python train.py --experts_per_token=4 --d_expert=128 --hidden_act="geglu" --router_score="softmax" --init_std_router=0.00929 --lr_router=0.000537 --num_key_value_heads=2 --norm_eps=1e-06 --parallel_block=true --final_lr_fraction=0.02 --batch_tokens=262144 --max_steps=3254 --dataset="wikipedia_en"
Below are experts of layer 4 (counted from 0) of a mixture-of-experts language model. Rows are named router (the router's row for the expert), gate (a neuron's input weights, with its number), up (a neuron's input weights, with its number) and show model dimensions 0-255. Each number is 128 + 32 x the weight over its row's rms, rounded and kept within 0 to 255. Numbers have three digits each.
After each expert's rows: "gets" lists some tokens that make up at least twice as much of what it gets as of all text. This comes from a sample of Wikipedia text that the model never trained on. Tokens count by the router's weight.

# expert 9
router:104125105130169154163162089155077148128151095116105132120124107113146153114086106129153106151127180155121120133175119138113164126052206073103141113114137123084093076141121138101156127114128137121149130140161136087124088140152118154195158160157111170133032145151165177068165133080173115109155173119119165164091141080084088139094205093060118154145107101087169109120065170120157167159096141131149152118177129103159165118165162141121149161139145089083174079137108147130100132106156101074121047123127110085134097135177129172122147089128051069129095101089158167142168116130113103093097127126090185096124123161155140146181087051145132161114124139161074126123123100204136063131143064150119080155121116151081136074176122127105140107172114146078132131112139094082148076148181118
gate0:151157103162136123084098150150120154083113117101054149135077137106155076156113127128101160152071158156121083153112121105088128116099134046062121093139140090120082126130150119102067164106123142136215152132173115111169185134153175103144139123163139206137128134071122121076155140093148162125114100128105134087068098112182134045138180172159102149123114105075139108174095115188151144124151092133095192107150108103089141168111106110159126096114146103107083139074087132134126185136134172099147080130233076172100165132161181175163128131122088128125094118090091163059156172148120121080100098097085140162168158146111080141201104132121154127123080092131060149122141114094077180151148163142128150159127110133146145124167188150109120200154126126121122095121123131131109131165130123
up0:086144155145151133152160117099147083162120141092196144098188137143114223111119185126113067112146111163093206102136124092122121144129133169139138101120137187118161153102130100149180068158181095109087131115092154164104085069123038157081090151077154071156144112166103150196082106143136139190098103095170153156179148164123146179160080097110122081156159127114114140100160139072088157142179205122149092146133162152145091176159163158122116114133087150126141145206143132135115045083136147104149157207124205137166108143147116085126150106147177148133159144123121090136082064126107135153142092148179129100136112116126180157107115161122117091104180149117160108129128113087141088129136119098120105063125113115122109165129086081164141105133130182116145147119098107140131147086127096
gets: "er", "ur", "n", "i", "or", "ar"

# expert 23
router:161125152117101117169134094127190125138146146132113209139136149147086129119153163159125091120119157166124133041123154112054092124157165139151123195159069171118144078108124077162144125158078159133126144090138125122133154160148178193166155206092113138132155127137134175155173147158144147151135089142110138130116045195135138103140092144065134127099083073087190145153125128174106154187191075114103121132125161142145128135189113105105165075151077149169066127151089136067095101137077139112161130129167070178139104106107122146103106079108142134155192177113186075131146145135131097129159128163097073136084137139151167075128108192092108130126143095115111134116150096128111154125101165127088084121141131085130156151179124155161101129173127132169108131108159062043100135133089174
gate0:123123065157122185131144170163126170117113152075106177124092077099101116161147095170126113158135088146111172112156148179151141208077120073163164144159178125156142048119155150136104132135147115098126084109084176124143160102131100128124115146107111106098135085134122103088165128163097158136170127120062072088113121148136128085107131123147130070153047103112116164157134086094153153135122077150125122118109127162182096118082175161091159053132090138114172168069113115124133148151157096113167126213141149147095147077105121118185106169128129167115144134161138135131108127114124044096091041142127113094152120153130108123122074116187151078116134154139135091067144066118114186181101158110122129157139126110183166122181162173133085109141106115076064163169100176104122174126175098
up0:161122098148113139128169135086136172107079164071179151166192101152164106089081104163083161155146161129118148150156099208126140103118151152152161136104177095153169071120137093169133102129111113120145116100116160119133131147100133157213142163103096135171123074145129084125179155120163129165119114186068097113111088190107131142146160181145132161197082132121149153128102103027193103089117154129137162132121128171139109160137163107100174146148131136072135149108086132132144148158138162104153083129125083137109146115126169118113173122100129105151139114143172166109144100141061031101076127158179112149134058174209138120209140107103174136104167134133114126122174086133134127153092148117155088160130119140132109139206043100136075090070120168139130143090118142129165152133126141
gets: "er", " 19", "ist", "land", "ia", "20"

# expert 10
router:127118121093147130120096106069146161132155172080143097113175104131187133085151122096119144102136092122157102133091094120158168144126143131126187114088130083149118126137141092134180147097086222171169158115154095141145154148119078121141085105150108123160112135135154163153122118103168127109061107086133128125181163060097114136097138116089099128141138117107100092177116174090111114098168083159145077141130105105124217191167097160145157151136156135121146131099127112102151139120188112109091140112113091159173138107130189080115089127124108150135121110079099123165123086163066159104132179149146156137132177164077112159137077159192129117129150079133158029198178108142133213161122148135127088138175159233076187105100133085151181163110148126110132077130151167175160101157128129
gate0:118145155147112120122084154062135140104078168171132125067107094139124112072164099136130078161073114125199118133099092093056099132196068194113151075088089121129120180118153140121094103124131137128121120067052084153098140100107113121079124116109154105121110121116144129198119191112081138153111073149160136119202088126106167130127088084130103132136146103117116081180144189221110102137125081070144159122159092092107086177104111126120137144132164165128089122155149112132104111099126138163085131117159084108179108160103132119127077145163186116132101121124130087099178088092109134130182157122136097153117195125178143146103163109200113104087165201116163164124128111167184129131120114122072120117145165108090118136119121187118132127153149084087137124039074148107115085132142136
up0:155092124144096081087135080137128116134191113076144121151095133138077127156088165213102103159210148154099159140199215181137139125107145091124080197123189159106143114140100147158202109107147117149101117153202137135126153130138166089140152105180146135122175125195176123082116103139132140214198172166109104157091125112146120171087114156133161107133145138114149116130084084075139142138109175107113092154079178119173131104107169155096152141100138148159144118132107134134162123172140091210191144153168151117086143106104106115153179086104128133151148152145096137110129144146144190116136164072139172129112054106141125105172113125161136107165098093119104129138117074105133132124111161124132105150064067115177130118166143115209159100111147141203131109116185146130132105141102130
gets: "d", "in", "en", "te", "us", "b"

# expert 20
router:111183147121142126092052179080167152043114141172126112134066124109156048135121096130099115149134160103125100095085094155093189133176152191155104123158129161137098134123097091150083118169101089072136094134167097124145085125079160124102156146133096148104132124129114175136124073080149193129183115114152116130135145095111135109145071095086084113106120125187128133161094057194155135145097092157112162122133144155134143119151106103098114074108147138134141154100110138158146103086109125149153079090148138221177133147067164168149151157132146133107142127197186173120169131126090194179122128172145119095079177104130135127150097104127148117149155161157135135090132088122120177154117165146155074135129130176166093138155063106158102162200218086158148151133130123085091150133174123
gate0:205108138198108164155112119085175103066093167172151095123178102094090128109196166111128171192156087076169113154160130112131091096146153121085160082157085143133119156129125167134107047136138113103157125098132181087161093140141178107090158153106145079095155102163210155111159135123155149117112140174150094148104141139204109141167125106129135157095092161146131179103094193183097090130146110094145134123157153094126147090142144099076134169174077194104199124076095058102144147114125103128108122091187124061118147127122123085119194174120096143178152126091154123152153117121084113178154115069114104146130128122136175133163079126120148110155140134145142183108100150128167128152110107107115125075130104109168106118106132116103063193110177105128146101108108132109154199089116106
up0:206130176130191151129153109130166145158103106124145077147160069123142143134142144174171141199122120080074139137113171177100119103117128108082166149075163157174131130101147132111147112074175126133160133163154196112121114091147147124067118119106198116155108102211134134145093125163174178191184108144140116124147167089186072174181080144148069122069095146130075106109076154170156109147109178091159132129151120166129121144116164108143087103135152118083112117099076144095131197120132161145109093106107116190111168076111125116159131164136146162130145135095105136159116114089157091141141109116093062116095105111131158123153100073129174116084119161129201136196117131121155099156089101108151146061137069097159062062117122136116122152150167115088094134069107141102157124098150106
gets: ")", "a", "y", "ment", "ation", "ic"

# expert 13
router:110145182145118092108145089142073049166094123112049119141095105051113129161079197132156119101121137145117104089143122145124113142170091165116067160072138132127113128093103162143138171138124118120082121149079124095157116088113076119096101085161157156067109199154147130117145115189057172160112175157146168154132191132117200125136105132153123129098096126147125153119094135087076134158125137095066133119072174160101156118056129108156118107129167164151097110188108056128164118107146174085118127126148099117128103093135136113147151116142128185201106174177092170165075107090079121084127138137101141118109067147086130124150154134059155103091149116143168103138160156163178131112117127124113112133093130129094112157102130207106106115091075147089097108167213160099093133090133132
gate0:111160122144150144132151055096088076132128118078119125177122115132087162123114194155103088123129124081186113198179156114164151110136128087206129149064157090127185113138136185150073196104122089118134108162116136063151127164134135170143063123089151187100131172129134157106144117095161091176059096111106120134159158094127060175149160123085127108106152170099126088146170089116118120165137086176127105083213136104148124143140137118198131122162112150131073070156099165159153143089084051092099108133158121134164183109153063175160154124117165137150166165127156133157176125140144143105158097184143086122089115121104141125098148135150105100133104130105135102130048150088135164136093140144181108082134157111142135129143159071071067082092120129116108144102087157109120129114091115
up0:136068171138117109131145183167095117096106177092213159105143185138096110031124115148136098118116121160076186097126097144159180148117062131083147135149120208121133155112152153133096101120182182111141137114149113102095165141149112081074162129103131044192135119113169104085080136186100130113178086181113130088086109133094173100158091129163164179129131167113122088155130154161111103164057098086118128147101085175129089168120143170165176124129135101120164082136217130109121109150112158127173072124125124111114143097136116137117093146160109176068154121104184119220110148108115154087161117122132117124152108131088120158126139186119142102084121107060143110129136116111173099118132087102091176104126114138157095153159105136122150109137121148162185126140197076136138124152163167
gets: ",", " and", " to", " in", " was", " as"

# expert 16
router:113081067137077090144125136141147183117144096166125077086147053126143100177118166126149164100065143135159117157132093135144159131089076129196123098160084116116155095130180132161160164114145095148169103154159190123079048136115165095130076101090098125110125099128127153193128168120092144129131185133155133097137128157057103103167073104176139114146163133135119162096123112102154141106103119103105154110159125150111089167087103126116129061133145124142132092117137155117053152171113107119147146115227129131151175119145158171153144135087073163142127129081147132078118111125175166205097154114112156211141084114153100073097165105097127098150143179152083183172129121140191140157125090130122078095137152136077108152107155112148105114125025151124182151139110071168111152146135132
gate0:125141130112102066139132126154162176133093146138146110127175134165102182134125097145128147094120186172123117117096139120165176152198142159075142076176083111108166137128113077196081188085083170154139173105143189166142107120117147136192145101158078171098173086147135160155176110154097143127184187153118080084142088203103171114191105077156049102085056163068137118106123106153104143146075117127160173115149151145141150125189117148097117170126085178119152192163125158061122140097156119108119128137200122167141165129155111111117149088090174148119160129074108165104148121083088152150124172120109103117116145119136086100099121184078145120102136171095139147141100080135080108129085144120123121149076117104081120189158149133107181133108099164154140090115146096139134155163128130
up0:126157163164113168073160150102113082091154129116135136171130130068160082108134151111148111136132098052149127126151100130105064131089114144160108147107137138112065179152111202076129080181170078107135047144150067100092176105129115071089079110148136059155115141135120138109131121069122151101119095126135192188098137044141081134094115156112197145129155116164098114144133156159103114149163134109118131182110111156127096128117131110176142100135133049167077044079086099228117111145100132094097140104088151052075124158085131119105146130175070141155089138167160141161084143120197087069168102132139116136126156128143153121171108082192142121120122087122117089141167130152153126118115137122160149110140140161134139098094096140161122136148132115083117177153155158141107157117104096
gets: " |", " ", " 0", " 1", ";", " 2"

# expert 22
router:121129134099123086078138167139139092118084224163065181118095118102152170118111184102127119113166134152084056127145148111128188120087065140115112159102121155131114065093138125111139063100180159107119122108097129136109140071133121052133176103094192105085067134123126098116137087108116185122166059128056112171081104181173154123041185105126140131158109158154123160134045108115143102137170160140137121134109150066178131077166129099180075119103168164162118134106134122105135091139185130103081112170181131160121121101130101109110123118141146109181086146133094128088082109128113136175085130122123124074098108124144145113156120094118149002141104130140125114116156131150137140113131111099064143123125134114166113161178175155124136149111162143116145115147098076181145147138166150
gate0:057162152136115132119107151152185152105192147145059118163102124113144116190106184125093116145138166186096155067116075110079153123129096123135125206156139164117152145090148153121111127149097151164040175126186149097123161100154109087136199121134131154146069103096175137134158187135113135117119123144108061092148093132097160167128143153163112167146123186214139093113167145155127148164155188144086107103148163151154179123199109168114126191156149122066107141096131143094115123119184160110090166133165134109179067194140144122131089097115142152103143123180100166140143134088183114164087125148150137072113108144186111112169151095123156116145149113155104136160135206126119175085065168124159142132156149143154145104138168093103101128111151129140138065111129180160106149121176091
up0:117151156088112122139122166144149132141164150152127190143100095122139108095178157128090115128099095113154156144067135126096148094122111134115123105111100147135131151119104108120115093140109162168075112132119110154120117190128156098122116078185153103058118096146115165155116085152151110057067107121072108037147110113119130133094117155190114118139124147179110101141106148099120132121183069087139122145126179142138107058155097135085096100100169115067120122176154105131079062145131148118099176138123153106125067155103120180096177061075121137144130109146048098092092146073142151144091105176150137168138165134119151059149112138121102089141115116149104128136115198136105171114133152074164119154198032152108115167122206088125116143139069155105174168177107121109114143069214092
gets: " the", " a", "ed", " was", " is", ","

# expert 24
router:084168136123167165104150172153101119159123192114116099153138159105178101168118114120095125185172128146138130131139173070097139139093146156112155199082110153178143161136145165088143142096101175126124195149067146098172140088114161113180149213123131121151158117143151081089125129137113078199032055174148142109079130123121119144159204107137079140169107160174172138108138115114096088122141180099131201102120099078184159137139164142132114139132145137105144156184136137175190126110165115107079178136088158101076116156107139136133102118159152101188115120159140137143082131154127122199138143161070128060092118113132123094174162193153092150131140125143063162076124158095140117055107145128121132142140143138123152135083118161128143111139161104095138105121104169064080125113137180
gate0:164118111143101143122137137108093113138095134149115133150120076140129121186125111121169165174107167109142043087083147133164107107145127090104190129105108113082129140171176073144186162102112165101159090215155122118096137103096033139135155173085180133115131143155115129173109153165079136149130122162115110171142129178058122110165153139126171119076120164111131124088103153124135195123110137186128061101143157141116066155108123102152177130083054156157130166152103106149089129122133141124175109110185091135165134068156177137094081136117106103132115105128180152046088102112104121144097068147090132055137133171087139132143047113164064162115121096118164113099060134131095121089074162214153127097105143132174149159112170155173138103130116132139133142110132187123114123148099116
up0:102128094127127093151125127103080111147122113130104115131135140127178179143091080074118135123123136134120039176075204196128071092115162160082136129074151072132112095196084139125189111096176122163156151152140065177074131117109091135109105111112131130128093073171143124125162155138133127155161148092124175150112142119168145104116153044147074143121138135135086133040130109176113107179112168129162082123092171074144089109128115089142163171094074110147122155112115138164137122169120134077174142142112094130167165149137171136101131132135118059166084094102166132077093102191099170198137127103064125124157154156153140086132167190133108129142090116090120144154114079080120138013088130141142174115154160114166131083109140158097149114150112124129153099092176127132147108144166129
gets: ":", ",", "-", " |", " and", "."

# expert 29
router:186096119123117075142103108144112154160154105145182117091189146184139150132136115128087159090078127153164117137081158090104100146099172110152138108127159169114121111105158095135135168124106061146105117113147113142072146170161157135185123108157100088159192150118060135142140197132097126125130148076130119135179159192158103172090131147155148114164122142134138179086133105121131127170171085139106152177198126148134167123111148099134142107178124120121117114188158129133078108101100109152148126107114149177156174088073126086194079148121175159175158154099098129157177155099137097124071101180086108161073148127175086104084148140139099124173095114086060140062085114104150126166113088107074120129148126164130173182230120225141107067107131136164111139156121121083112132131112088
gate0:098096103137101127082114126106213165147130109138148110136156140125113177093119130111088093099110113141125167053128096166143134156129154122089147057100092067154086075135162157049168127051143129110138098110139100114125157076143142139123151142177075128135122150144125126157077192165156092165089175227160113104154137166128092134166131167126100101117189100139177080088160155159147117120167146159136147162115131092049140143094161165122124066190223128127117121150098122122069159089151140082214138101119084127095151108134110126113179162135156123110155129132172114070185129114161115115148186151092139085133097158148084185145169135151148145107177162139151161170119171113162085181125188149135094118098146166165130128161107112129138143113145106159151151107090147136126103125122190
up0:066107133178168155145095100121087064093155100111147146167105193123172136168037172111143098121152162053134125140117111180126130115154052139154152160120131134075144176133149109111147087087098092115116180084131149097126121128101158137132171129134115138098162105139147140071131125154163172176111127098077167159125142101123119115153124101186117119112136081140195174184142143153141157134145126148179121087103132175127167134110168155105126142167096154138154114068169181149111088201145136106124141118077157104182094153107148143164166173142116158178125139083119093129150092140137129078189146114109150133096122150103129128138108139107140098064121047176108166123168092120126148170117120081156192148164122140127103197120146087173139177105137094077137198154120138066186167203077114
gets: "\n", " 19", " 1", " 2", " 3", " 4"

# expert 14
router:166101155131116142134128103127062139081089094105149079110097135156115170109130087127142132149106086144146090137187085133144074143130070154105175092156129087163107122125138191111107162133177115174061128112108082113098102170128096040083122098171095121109090134107120112143105131177149187104060109148154105091135148106112119158154114107121166122174105160089024112137214152141127107129145156112118107130047113149136143080078174127118131121060164111107129161113147123131116202117122166165131201086130157118100124139154114198100168184116175155094128127167103181121169114129130074121151147104176140056108118129128116101073104148100110109159107117173208081105153127038135104103115180132123146131133115106120104100144142152091111136140097113129175108068131165107159135145066104
gate0:091078121139134122174137092083132202128162118138127098088132134105086150064135156085166099098087092149218149157111108122110195143125113207136148142129080144091129090149103175119138100133123090094103134162151074133116140134124135099119152101132166126129128120115151160120133154135137099219120090143184093115186065099128160115140087085099139107115104147175147075203128193109066078091087100172166220105120136090118116146098175047140155136072149131120125099110090152126170077132120187160081117109115094110110213180147108117141143099175159145107180142141174090145107107110152142102166121115162088133092108150078073097160172140152132107137129176072119114139120173168170124127131119105126149081067125133086144174171142161132139149144108166120120098119154142090140119118180111
up0:156142104149093090115066183137166059135158166143081153182157168116158113138130140165057124162107204137097115159101145131169117078097127040104115120122102168115151147108168133141087139159161143179139106125139167132191151117090121190154087070129090108187155135135101060113132128166119111070091121135096145173111145153133153159128190159140100153152162147138124192101133102102122143179149140136184083121107091187098143153156114187116141170173150119131125103144160146123033201172132035109107103150124130115135103086126130148131154119063099120145145148107045133132126160125095092137127121172108204122174104108168118160140078156135160139101134076195098144136142098108109128150094134142107113146143148207163137099105102120158175132125111116163134144177166128179129123153115087
gets: "p", " p", " co", " f", " re", " b"

# expert 27
router:127134154091066107164084075108146126154152139094089131147120106095036071091167079140134133139093097103129161061087127186134197135100137121169181084148120134167107144157227191134091131057154081095149117113134173151109133123136095120050108123142132148178136148156130111111097122100102136118167152085139147110168120163141156065172083125135179120111123191179134122132167157142163159121157139081088145118092096125087089112157115148101159130106135099113129090116157135137111166116133131149129137149121182143084145111160122173163090137134125174107104118138066187163127122147142147079121137077172165174141191131149149163065100090169128108137144171080144093127087137121147089137173178121190157105110139221113108126110111142162154084094057123119161146124195136152115150079159104
gate0:160154092154109098154113130127105189155169203134116157098151076184123135132129106110176113133117133123102121102133141156192138114081120068144117070129152098146053158126197149085141169118135109177099125128138162132138146150153080076113155081127144136125063125146119060097160100111112112087103103073108156197098105082131137142147161104141123152211109160112112162134154106152156118160147136137123158138110101182144126072125124173129179152127067105130166093110151104144109128075089162093121170130139138098088134085165143110118118102192157153096125068087106100115073085122107129119150112114126133167143184092048104186149131146172116123137163098117057149036115204126130154140086113193143193115160140109085115103145166105154153157067078128140135120066106134090149101068121108
up0:173092118148091117056108142149085135145139124080143125181092088129106203143141167113167109127128119156165107108155121164124152114129095126104117157119113212162158116174147120149134121205134179135185115094148130138122078120140198120166110174135171098144130118113192146105103116109162069125135121150118137110081131093100126077091080127136130088090149136115119125128134216130110150117103095134165121141159144141176161092117104115138090118143242185063169100157086105106154170162138109132133120129102137079126131106129104135162133114094093058157149108149180140138139139091144102142093116147152123103178134172161156094071132136172078129055106146132149194128138113142154139157168172138140119115155130107100146085082141106165091136187237175132115174126166114124170060217137133
gets: "ver", "on", "d", "ad", "f", "n"

# expert 11
router:147068174112144157192075116069137112109145185139089194131139185163193088102111090134133188119154164140079142110154101067121110112131113065140172202163152119069116170108122119114144156103075168168182096134127158154083168163105100156070113109191140112124140130114088122115124102222180150138169133110132108100136104083092142094080158082125078146116096084150124139139070129141134097143126157146153121113088117099123122151163112157116160170162066150124118123091137139140175094123108120116143180098196115095113148161116145113104139146123147173118138108156060037165128167140146139108137136115100124173104120157107173176139073158140146127065153092074166116163119116125081114161127115154126155096167138173103071147125072107159185140109094114166188127164118181184113108123106128
gate0:139108134155067139132101152148128144161146100113140154113122125060189135115129177176135108171151057094134125100101073136138097162171135149167185113164120113065139112115138174175161134182156118137141146155106147123101093075110120086139114182129127137107146106113111116092182125138133184143070122108166168125136124142106148113139220123093118121135146047209139102143130145212174165128088085149115124068137206113097133133160137152086142152152125102124084153109075101144154114134054140131075194142159128145092080075108140061145152146087109195083168120151149084113140208127112145137119120121129140131142178114106153099106088161107119168084167109048088158118167147121094117111124110101141181163099167118096113178155114087150167133123129141162081067134106122139072171146095165
up0:117133105161103114134127137142139133104122126132096088162156102085140138079150148088100107122140171167159076160184108084121210110139098154115149097119159139066144133094117117062142146137113073102158148104132187109159137155127107147136121192130105062128062153076181168052110156138137071140130066116147156148122047127062115142103091135126119138087157111097118179062079172133101064103161113084134132142149115147156132134125129107150157144037126110147144094120086147113117081137162050122152077103084143148144120075165100135076087147127106131190105109108167124162168092119113126127100158140106138167192117138131131120147146130160104135066141129093142051134097106191079155177116170156089085061169137170182139122106117141183115152184099101148136140165136114091084098085149134
gets: "y", "ter", "x", " re", "t", "ce"

# expert 4
router:100160123152141133121135134114052143168121146121180138130136096141101113149130167112149144112077153097141075191149078175176045090083110079082107071178108093123117135127076086153152114127076133071131162151125128083120114092049100111138117059120103131113097145098133112161220179123144141124186137128143126131088087154109142140099148203150170142085148119122139169082130188144119171116179132174131124132163120130128194120118048138128059144129103121117133161097092139075128182112136123181184138159100099099114140091133114185098073121134117111112123077126143073116133151128143147162113188135121149129100094109185095100101176210178130056159131108144070161185159131123105083129086123130139097130140121124184114144117148098127126112078130159101119158149138213124132172121108146
gate0:147156078100116167076149102093148159135115108118106157181069142110174140144081204154110161166071140118171158145127118124091130147164136071119160148152046083094105099116124091137108092123144164067129159097136164129083096166158085143195103126130130117060176149115123149108118142126145105136180104094121109085072092130144147110099178094073105160133095129115073092128120165130163120120134149136128114101133129106097179050185100123167103203152133100152105139042162181146113184050108131146136100157135120116152138131171137145118117133136126146151059113085165164083118100101084125136102078098132168115134111172140107110146135144135175109134148071136094144137126067162039099181148120128136085166126112189117114160095116100145145171147082068121156171154115178157146111170198106
up0:126105104133164145177079068161113120123173082165171130128095113149139130160136181111148131084095088112195156115120117129135169141117166081121160149092099141126120085142150130145152118141115170103097145160160188143107149124137142105140150060092136125060155114090129109094161188157097024153139139132121160128062097129097120114138123107138135140182077164157100136133110120129106160152136131125133120142146063122147150119075163120187162165064167152166071103089156097151175177066106098128166104127086098194123157160138093108082079104134163100176102135214164108106175062098070123077085152122176091136105096139138117090142134132140125109129063110116113107065128111145137101150113069079108090128158128155121139093110091132163137181104116133079105165172120164102195084175071095
gets: " |", "re", " 2", " 1", "2", "1"

# expert 19
router:121115151064146161143137103185124106107100087095133119116114154178121133114141093179088116106101159117094144177188081116113162101147120120123098126131147105111159185159114161121093142149121114120066147156147108153114113150112167123226207142177077109084187100117164128110135129093146083094048164127090092072131185101125086116106133127092120076119128058083094153143080095102096111125112154179105131100149093157143098109063160148158106094111127111168097177101088175119165115122132094190122141086064144105184141181119086065102156126117135118103096164110113182075113109141129083145122109106101149078124109142148120095085108136142082168157116138145055102093147112110101133150154116095141143109116142140148118048121104130160077160131165154133190173075139124034128091098088097
gate0:163122095098115138141105126088133126121107171090147128152115136081090091059182093133107108135114177093141116107115132125135119115113135124099103105070128176097133135138082189104130069146099130123163153142118120165152195140100126036138151113185165098117174084155123099111161088139123117108128158163107109141087149126099156165194092071147115155098095197045143118117158157157114077148184074159143157139161128129202143111125121154145119116112082112135151149119129146123135124100112086137142140092110148048115062085108082139133163124148134109069066158156104111092178103152111095178081130130133131141143162073133147107116114127144105097144107123225183132072109185075127137127094142123135130100158156159187180165162205150139134176154184159136177112139129160093185105147038130
up0:154214142167165182099167095086122077111067176109187146094101114107084111146154103109137132094127149079073120166132115125155155138129100091094117114097135178164118110097171111157132114122113166076119132115122149157120216112122094105105127121166084149113173142107081082151163096172168089156175128101096108133068115122120109089159144157087202205152096139109130143123136134162144163158119113063095138132117165105087103093139134092145127126086148145142100168191163102133152127043119103071145126143098166108133060109113168172115124095137168165161132153190104121149099096121095176107156150134090108141106188154141151150187094173073111131149117145098159089158122093164118070185157152107151172173136100163158098120097092116094144114070179148137090196129158179145107182143128138
gets: " ", "-", "c", "th", "r", " c"

# expert 3
router:173154149146104160070141106129178179122201129057043142147116134129120185148097152122111136123134079119162150172137180171094144145149107129140123177115134129137112122154109115147145102165127108103135156116119090080114132105142095114128105142139078124066152134133124146154108177141059086104184116165117125102111054167157117121157105203076096113150155061100121143098115070106087088112132138114118180072125181131118101145150125112148139132137165160124146170115153114157138110148073163166148121129136076131124122214066112050089145170144149070174116142133055138064107149138062086147139108172118140112208098169143129196103141125121150134129143169114101128106068109177118114077142118105077157162153097185149065153180153079113163116156106130089083133156126160171128148123153152
gate0:129135091079137105123147183165187138121072185179143207159152140139148108150102117183147126125119061160127143117120164168115192161113118092174111173164157120061164105158108166154148184111160105131197108139139127101107112129156143138098083185068163128066143091124121103113100110086136130103077159175073118112137110143140094081177138143075136140121054116115059121187113092110087167127162154119093089140077159155118044113178090154103151113103141114137129127145110138150125149147067153145129165149154128170157133134131161091156173152125101159129127203148134168062147153149174131143087115136127123077119198150063179087103111141179109091130136158118129091123083143095126128151120111072100179150165090084077119151163187134114091151149080171117127114143133151159074119100132151
up0:040076143093106135114114185108102155087130033138142118090131113104116119139103168109134149147144179139149118114092129083115123105135101155119123138118160101137136089030090113148107125091141135137117174106166165107093096087126057126161141145166147179150082176147137153213111129130090166129131145112203098115191153161162143150076080105127109131164148195115137122134143031081188134119140132147100116141153121133093088143154107062129083120153125130076141119126131150110149068190135152086116094119187153117153083111159127138106115076152137128127126108123089047129124105060177156149108134125138118132162101127153135135127088105131140156099060122167139165118133108178114109119126092139132109061095189136194093091074147075115111119085160052160110164106082084114157123140171121
gets: " (", ",", " |", ";", "\"", " \""

# expert 2
router:102105139114109095152166120126110123156175123095100099092102142113130133083147148120138137181170085089071171124115028106047077109118205128081160102160126083061132172089070164117125136136144154096145141118168109150149084112135183130149132147090170077173124117172156146067114072122166090083108137124091095155096173132154108135101137107103032111115121148162105173088131122144160118140099114151204102120157171107116096153147097183182095120168136097090205054162116146163137121102164116153110087118119200086119136085179114105103194109121078137143131115083160143123101179130170122155145120108152121148156151161113111125159143103128135095122156176093093195091126135155120127145132148116153120148050107126078089127083103119160149135132171125150094100127069155121119085145186129
gate0:108169171155167115180142112175123135113160113124110114099164150132127137113143134081178123085133137142101133163115094120165119215107160152163227153118115091088083112121115157090169091084121142124081111112108171128145102105107125127128138139104149088098094106125136131168113094082083149098109119114142149135179121185111126126161104172087125134133056196150128132133116198188130124053105094155156141025133131172123138133127100127156131199127127104201210107160070083170112094151125145154101112109208064170123105114135110122143126138110077149152129147114178101081127162098130105142153102150177106107084106150125117102088083188142169199062149151133116127104143117165108100107140137149180093130116170121125138023150106125154118099155189106130151119112150098087123119155075098
up0:145127115144193139122164150145134119125081122123105105183139140101143145188120110149172165158144180150092081114116226115100123160127098142139131186135117149122137124150091124112136083190101099115111158167117123049118167110110145184139178159110095162056147114135094094193125088151119149117114153179123126135108146144137121121179122045166151109081128163059110136112125119079101139134073135150117168157157110065135109141181075138135162156183062111100147122140069146104186097079124134059182143133197106126126110158090114122128057197148212139116108115090120150132165075104136110147133118065134155100194115081103118101142113138151132124120141158097132109141148066133100122136082084160149109178086110072108127138125062114125138145142172117097134191087121172161085119104090120
gets: "n", "al", "e", "t", "an", "k"

# expert 25
router:140093126143104094130131143141140150148089077124163113111093094141109128144097141130075153176124140101162108076112112153122123104134161140102157118102123105070123155080156148075062148112147099077147085129151170190111107094166109127220161158137124175109178144131168170141119093111158124139100174140075107140084098202138110178105093138130109135127152153089159066080161090122145098147083101123130202134119121139111086093166123123095134160133083117167086125077150081084075200136111194144159148116076112100165190119157102117095045115164128140087137102147154146118128075164145170099074127043125102173135121071081162164112121115156097085124150144140113155107113174171093068095115147132171106141131134063102090137076193105096159107150103116164115085140085082093134157146099150
gate0:146141106112141082123111134153136171169143153125110185142112097089154121185184192072097100148111103084159122130164094135080068150142111173121092112122154161086153150102121176080103135181119075127191088113133120123114103119103145103149165133219118155096106149144154166087129171145172093187094112083140080125120131154126139092167125132098164178157167130109108109109178109137130126225165097159092126118151090103124106058170081143086128118194088132113130145141174071102082160086086164148168171123105184078186114128160115122151125137108126159094125151112141149112110125167114091131144088082116198147130153090061167096087130077153125112054116162138061149082135126139171128124145119106125174116113111126101086154109175102098102155092063089186120151108074123143165171144128123
up0:073169129156134124155090115138109101133084048139140184136154125101107142094106102075133122099185141160158105133114128149133138179137121112091135143110123177134103100148084092104133111149053151139125154142094093121157093156114143101131089164066137129117091107131104125150102139114129119027093036106122164189099116072079105153095156131158068101069117142165068174168093123122095112092097123186160078134177181190144128203135069135149106107123110169108138143127087125142168098187166076080083112095100184153142094116134122137122161171129154143142142117089109100150140146151114126131125137156114040104183118170144049121167138147093142116111120091113177157151118097131135167114115109111134109092135069074109173137174061153117160139147164093124145090156108198157143079090127143
gets: "ate", "ent", "f", "ri", "ce", "ct"